Weights of a small mixture-of-experts language model, trained from scratch on English Wikipedia.
Training: a variant of Muon for the experts, 438M tokens, 6485 steps.
Below are experts of layer 3 (counted from 0) of a mixture-of-experts language model. Rows are named router (the router's row for the expert), up (a neuron's input weights, with its number), down (a neuron's output weights, with its number) and show model dimensions 480-575. Each number is 50 + 12 x the weight over its row's rms, rounded and kept within 0 to 99.
After each expert's rows: "gets" lists some tokens that make up at least twice as much of what it gets as of all text. This comes from a sample of Wikipedia text that the model never trained on. Tokens count by the router's weight.

# expert 44
router:71 46 58 34 65 75 54 52 65 49 45 64 54 53 37 47 51 43 40 54 55 53 42 45 45 46 47 62 52 39 36 57 64 47 29 41 47 40 47 38 51 48 52 42 77 44 57 43 60 62 43 52 38 54 38 48 26 50 54 51 45 84 63 49 68 57 41 76 82 44 56 50 60 33 64 35 52 28 67 43 60 69 53 52 47 62 29 39 91 57 42 77 40 55 44 47
up0:66 63 50 50 60 57 66 57 65 56 46 72 26 35 58 52 58 56 52 57 61 41 53 45 35 45 52 62 32 51 45 48 60 42 55 57 50 38 31 36 51 66 43 64 42 52 45 45 64 49 38 65 60 47 67 44 52 48 50 41 40 33 40 84 43 69 65 52 59 58 50 56 54 44 45 60 44 67 63 64 47 59 39 52 20 52 71 47 41 50 71 53 31 46 28 47
down0:59 46 46 58 48 46 61 59 65 52 53 45 64 26 42 52 39 55 40 71 56 36 55 65 52 48 60 72 26 29 58 68 59 51 47 70 60 68 41 39 45 65 72 73 54 34 49 52 49 44 50 48 57 38 83 48 47 56 34 43 53 22 47 54 69 55 64 61 50 45 39 35 76 45 40 38 61 46 53 54 33 59 61 44 46 65 57 58 45 50 51 33 43 41 64 44
gets: ":", "=", " by", "-", " the", " from"

# expert 49
router:60 52 44 40 53 54 59 51 66 48 58 55 42 61 51 43 65 51 46 61 48 53 31 32 25 42 29 72 82 63 47 60 60 44 52 61 44 34 52 39 52 61 34 54 51 41 69 61 50 58 41 51 48 59 40 63 25 59 55 39 44 38 47 76 62 40 44 52 54 46 60 56 51 28 66 47 37 58 45 38 32 51 21 71 42 17 45 30 66 42 52 67 45 30 39 40
up0:45 47 60 37 32 56 66 52 42 51 48 65 26 52 36 41 57 60 36 31 42 43 64 58 71 59 43 54 60 36 57 46 34 44 66 51 47 36 56 32 44 33 55 38 56 63 61 34 49 48 56 57 65 50 32 67 48 46 43 57 26 40 33 40 57 28 34 64 45 51 60 55 55 44 47 65 51 52 68 53 55 23 38 44 34 50 76 77 25 53 34 53 37 64 39 45
down0:65 51 52 49 60 40 42 50 72 43 61 49 51 46 39 64 69 61 59 52 56 54 54 69 52 56 36 42 53 79 63 43 44 51 50 47 61 51 50 52 51 44 39 46 34 39 25 25 44 41 48 40 59 53 47 35 53 47 39 52 58 74 51 59 16 43 51 43 27 45 57 49 29 60 58 42 50 38 46 35 59 56 33 88 59 50 43 68 55 46 46 65 33 40 48 67
gets: " |", ";", " —;", ");", "),", "*;"

# expert 8
router:64 54 41 65 70 43 71 44 57 45 39 31 32 60 71 56 36 47 58 61 35 41 49 45 39 45 33 58 42 37 35 48 51 62 49 27 48 31 42 49 58 41 54 42 41 52 76 54 66 67 55 44 60 68 39 49 40 63 62 40 38 53 48 61 60 54 60 68 45 55 58 65 48 55 56 63 59 47 59 48 24 60 48 56 47 40 42 38 52 34 36 58 39 49 59 45
up0:48 46 46 72 61 38 45 49 55 45 44 31 36 38 66 53 52 33 80 46 26 54 49 42 68 78 64 37 30 53 60 40 53 62 64 55 68 24 43 34 43 41 73 35 67 41 52 53 35 53 49 51 31 55 46 63 45 26 42 41 45 64 73 43 63 50 45 43 42 41 69 56 42 53 36 39 52 47 52 47 46 50 45 60 60 61 52 49 71 49 39 54 51 63 54 52
down0:47 48 45 47 49 49 32 58 69 45 27 58 72 34 63 46 52 33 62 52 77 53 57 55 58 44 56 52 61 50 78 50 54 27 50 25 62 52 41 35 53 76 76 55 56 56 48 54 49 37 71 60 42 44 39 46 63 51 57 60 40 46 53 49 59 61 50 55 46 42 55 43 51 37 47 54 63 56 57 58 46 36 46 40 41 36 72 58 27 51 62 41 41 44 39 52
gets: " of", " on", " to", " about", " for", "See"

# expert 5
router:63 55 59 47 40 60 63 42 42 32 43 29 29 60 43 43 53 56 34 42 51 58 38 28 42 35 27 79 42 50 49 50 74 43 54 48 54 34 61 64 46 62 57 26 66 73 57 57 63 41 37 26 46 70 39 55 42 55 43 59 62 58 36 48 48 31 55 61 57 28 56 54 35 31 49 43 39 30 51 61 56 58 30 57 52 63 53 52 46 74 42 45 32 46 39 60
up0:46 42 29 63 25 47 38 64 57 48 48 38 49 62 54 48 57 50 63 58 40 59 29 37 28 64 62 46 64 45 66 69 46 50 47 47 54 49 69 55 41 55 34 44 55 41 46 55 63 43 43 40 11 59 61 63 46 48 37 53 58 70 34 41 68 56 84 59 56 37 42 59 56 57 35 53 39 50 46 35 41 33 45 41 30 36 30 44 46 33 38 64 59 50 56 41
down0:52 60 42 48 35 56 36 28 53 43 52 66 70 41 36 39 53 46 51 33 58 70 72 48 61 58 37 44 47 33 53 34 38 55 32 72 34 46 37 70 43 48 53 57 39 58 60 43 43 37 51 65 45 58 46 49 41 46 41 48 46 20 63 70 44 53 46 41 40 49 67 50 74 42 33 42 57 63 69 65 61 43 46 52 40 37 66 47 49 62 43 39 41 45 47 61
gets: " +", "'s", ":", " on", " -", " is"

# expert 36
router:45 31 38 39 59 54 59 46 55 43 29 50 46 37 40 47 46 42 63 62 42 40 49 53 43 30 47 43 58 55 50 41 57 49 42 34 24 47 38 54 46 42 54 53 33 48 41 59 26 30 42 53 43 65 70 37 57 50 58 45 50 64 42 70 57 29 47 66 69 51 46 66 42 32 85 44 43 54 63 68 39 43 41 57 43 36 83 60 49 44 63 60 58 46 42 89
up0:52 55 72 66 59 44 41 52 48 51 46 53 37 64 47 67 65 56 57 68 41 58 26 69 51 44 43 46 26 53 50 41 44 66 65 63 47 37 27 50 46 39 61 48 53 45 63 42 41 38 64 38 57 49 60 45 52 63 52 56 38 55 45 60 55 57 47 52 57 47 49 65 44 57 69 46 67 55 43 52 50 49 48 51 63 67 59 74 71 56 53 60 36 53 53 59
down0:68 41 74 49 59 31 57 48 50 37 71 55 62 55 53 53 65 66 41 59 39 56 31 64 67 42 76 59 65 61 41 46 60 53 64 55 41 64 79 64 70 35 56 55 26 43 61 36 57 43 59 60 53 60 55 52 38 59 84 39 44 51 60 55 66 43 54 57 49 57 58 50 55 62 50 43 45 54 56 80 51 49 53 75 44 53 61 60 26 35 27 48 20 63 23 52
gets: " by", "-", " from", " between", " since", "born"

# expert 53
router:74 49 45 43 36 55 67 42 70 48 29 58 48 42 51 56 46 45 47 78 65 66 58 39 52 42 50 35 62 67 55 46 54 52 53 50 28 52 78 59 52 52 51 47 53 56 55 48 49 51 58 46 65 72 37 44 34 59 65 40 54 62 35 47 66 68 40 30 62 45 51 56 52 28 56 74 43 43 44 50 65 57 36 49 49 43 20 37 54 56 47 69 34 52 47 56
up0:47 70 35 47 69 33 51 43 52 51 41 54 44 44 58 41 34 43 47 48 46 60 40 54 47 54 46 56 40 49 41 30 67 33 33 62 47 52 46 40 66 52 43 61 43 56 52 30 60 35 55 37 71 44 46 71 06 48 66 59 53 61 47 62 60 39 38 36 68 46 76 45 44 54 39 61 50 39 60 45 48 53 47 35 25 40 66 64 42 56 24 54 38 65 58 46
down0:17 52 49 56 47 52 42 76 32 65 48 61 62 52 30 55 55 62 43 58 39 38 34 58 46 71 41 10 57 44 52 51 50 61 28 64 36 42 69 48 45 42 57 26 25 67 50 56 64 54 31 46 51 34 51 43 59 63 35 56 35 47 58 49 38 54 62 49 58 21 36 40 42 62 58 46 78 33 56 65 43 45 49 38 51 37 60 62 70 58 39 51 44 54 51 51
gets: " |", ";", " —;", " /", "%", ");"

# expert 31
router:46 24 42 33 67 64 50 46 48 53 59 46 55 49 42 81 50 51 61 52 32 51 73 45 31 40 41 67 79 52 58 50 48 69 39 55 52 35 48 72 44 52 72 51 48 39 51 60 45 48 35 43 71 50 45 54 45 60 47 58 67 28 37 54 36 52 40 55 41 34 71 45 57 36 76 39 42 43 38 34 47 75 46 49 25 39 44 49 51 65 54 64 29 64 33 69
up0:45 51 52 34 69 63 53 52 68 55 53 50 57 51 21 48 35 40 52 51 51 55 40 38 51 43 45 76 52 42 38 42 61 30 39 66 56 65 60 43 33 50 55 37 57 45 54 40 59 45 58 56 61 49 53 49 70 53 29 48 59 50 55 50 40 73 59 55 63 67 67 42 56 53 64 70 39 50 54 48 43 53 70 55 45 36 54 67 54 43 41 33 34 46 67 36
down0:49 73 47 44 63 55 65 41 64 57 54 30 31 52 34 50 67 50 50 48 56 52 35 46 66 57 39 40 55 42 52 49 43 38 35 37 64 70 73 46 46 54 47 54 65 52 49 49 44 50 46 43 44 53 68 74 46 41 48 54 38 56 62 65 58 62 41 44 54 24 48 22 35 56 51 62 44 40 55 43 46 30 44 56 68 28 76 47 47 27 48 68 55 44 55 37
gets: " as", " made", " As", " called", " became", " named"

# expert 48
router:57 42 73 71 51 69 69 30 65 40 48 59 57 45 34 40 40 45 44 65 56 54 40 53 32 38 19 57 44 40 54 45 70 54 65 54 29 30 45 48 43 56 55 29 62 40 65 74 67 55 50 14 33 61 60 59 44 77 59 41 44 60 53 37 73 48 46 49 60 40 35 43 50 39 40 60 43 40 65 49 71 57 61 50 25 40 66 58 62 66 55 60 49 56 38 75
up0:45 61 74 43 43 47 37 33 52 45 44 78 36 74 65 53 45 30 61 53 54 52 50 27 32 37 32 50 39 31 47 42 75 69 69 41 33 46 46 42 57 63 37 58 55 39 44 55 58 50 49 69 25 60 58 65 46 45 31 61 63 62 35 56 41 52 58 59 51 53 34 49 47 33 74 31 49 29 61 55 25 60 47 69 56 38 55 47 32 57 64 38 35 34 50 46
down0:37 54 39 32 42 35 61 47 13 58 56 43 53 44 61 55 33 39 63 50 38 80 34 52 37 55 62 65 43 50 41 48 66 41 69 53 33 47 56 48 54 64 34 49 49 40 33 61 55 72 32 60 44 42 55 33 28 50 36 72 47 54 43 57 47 38 34 54 59 56 51 52 48 31 56 49 66 58 34 44 64 45 41 48 56 69 34 44 46 43 56 73 49 55 71 52
gets: ",", " is", ";", "\"", " that", " which"

# expert 0
router:46 36 58 51 49 52 61 52 63 55 33 69 61 66 51 49 54 24 72 58 53 46 59 40 40 31 49 43 47 39 49 61 41 54 61 45 47 39 61 38 31 58 48 39 35 41 62 62 67 39 50 54 62 64 34 44 41 58 53 39 56 50 46 52 35 36 31 47 64 57 36 54 41 31 50 49 51 19 72 54 53 62 43 56 37 67 40 51 56 46 43 64 36 52 28 75
up0:44 53 42 26 59 45 48 41 53 59 51 64 44 63 51 39 76 58 12 42 64 39 57 48 54 49 51 48 50 51 46 62 45 59 52 50 44 76 45 58 61 45 22 43 31 67 43 53 35 50 41 74 56 42 40 55 50 47 42 48 37 69 48 33 56 50 59 41 59 53 52 52 29 46 41 59 66 42 70 31 54 34 48 44 52 26 39 58 51 47 53 58 43 44 46 39
down0:35 52 07 52 50 47 40 63 53 59 75 37 48 48 43 34 51 50 39 48 71 34 56 42 70 51 61 62 46 53 54 46 47 48 53 67 67 59 65 54 56 73 61 68 59 58 58 64 58 66 48 33 49 49 57 07 52 69 41 61 55 64 50 48 75 31 51 34 38 67 46 34 48 36 37 42 42 63 29 73 39 31 69 29 48 60 59 36 44 50 53 47 62 43 42 31
gets: " on", " had", " was", " for", " to", " of"

# expert 6
router:52 52 36 45 65 72 51 19 53 55 41 54 23 39 35 39 48 37 50 52 52 66 42 48 58 51 44 45 54 51 34 61 57 75 71 68 35 47 45 51 55 56 63 40 49 69 59 57 42 43 64 26 39 66 60 51 41 77 66 50 54 45 45 31 77 55 46 57 51 59 35 54 45 39 34 65 28 65 76 82 65 66 67 83 30 61 39 45 44 47 37 45 65 51 34 62
up0:46 58 61 38 52 83 52 46 64 52 59 58 42 43 39 62 60 34 61 65 62 77 39 75 45 61 52 48 47 58 31 39 44 53 43 43 31 58 30 49 52 59 44 43 13 56 57 43 43 52 48 64 51 48 47 49 42 67 61 53 38 47 43 64 45 43 50 84 45 51 45 64 62 49 44 52 59 61 75 60 50 59 50 45 50 49 46 38 35 58 29 53 31 49 46 70
down0:37 56 65 44 36 54 46 30 56 69 40 61 53 37 55 43 52 46 64 55 40 68 59 45 61 63 48 61 66 47 39 46 66 69 46 40 47 54 76 57 55 50 50 59 68 48 42 38 53 43 73 33 56 40 56 58 38 56 32 66 59 39 59 51 54 50 62 46 38 64 59 39 51 59 74 56 67 47 50 28 48 39 46 52 43 52 86 41 55 58 69 54 42 48 51 65
gets: ":", ")", ";", " was", " –", " is"

# expert 58
router:51 46 42 60 42 51 56 25 66 42 42 36 48 54 43 70 53 40 63 79 49 45 58 54 42 34 45 57 42 35 59 55 75 38 61 73 45 38 49 42 32 75 50 40 54 55 60 81 64 54 37 13 46 65 52 56 55 80 44 63 61 38 34 55 65 26 45 58 63 62 53 46 59 34 51 67 60 67 38 51 47 48 52 60 25 37 37 54 64 59 58 59 61 47 50 56
up0:67 56 61 54 50 39 54 50 62 29 48 41 63 76 65 57 60 55 21 61 43 51 56 38 38 35 42 40 53 56 40 50 50 36 59 29 61 51 50 66 51 47 47 34 69 44 57 27 61 33 60 35 33 54 38 42 43 42 55 68 44 42 36 42 69 44 45 58 53 41 33 55 62 54 58 41 62 47 61 41 27 53 56 38 70 35 22 22 57 42 34 58 48 62 76 54
down0:41 58 53 56 63 72 42 48 38 57 55 74 39 51 47 34 49 60 45 59 40 51 47 74 47 59 60 50 26 53 58 53 42 55 66 52 51 44 44 42 50 39 33 53 69 56 37 47 59 41 59 62 51 63 74 42 54 71 45 53 57 57 61 30 55 56 41 65 42 64 55 51 55 61 52 45 45 48 25 34 25 61 53 80 65 50 43 53 37 51 49 44 57 34 31 56
gets: ",", " is", " was", "\"", ")", " County"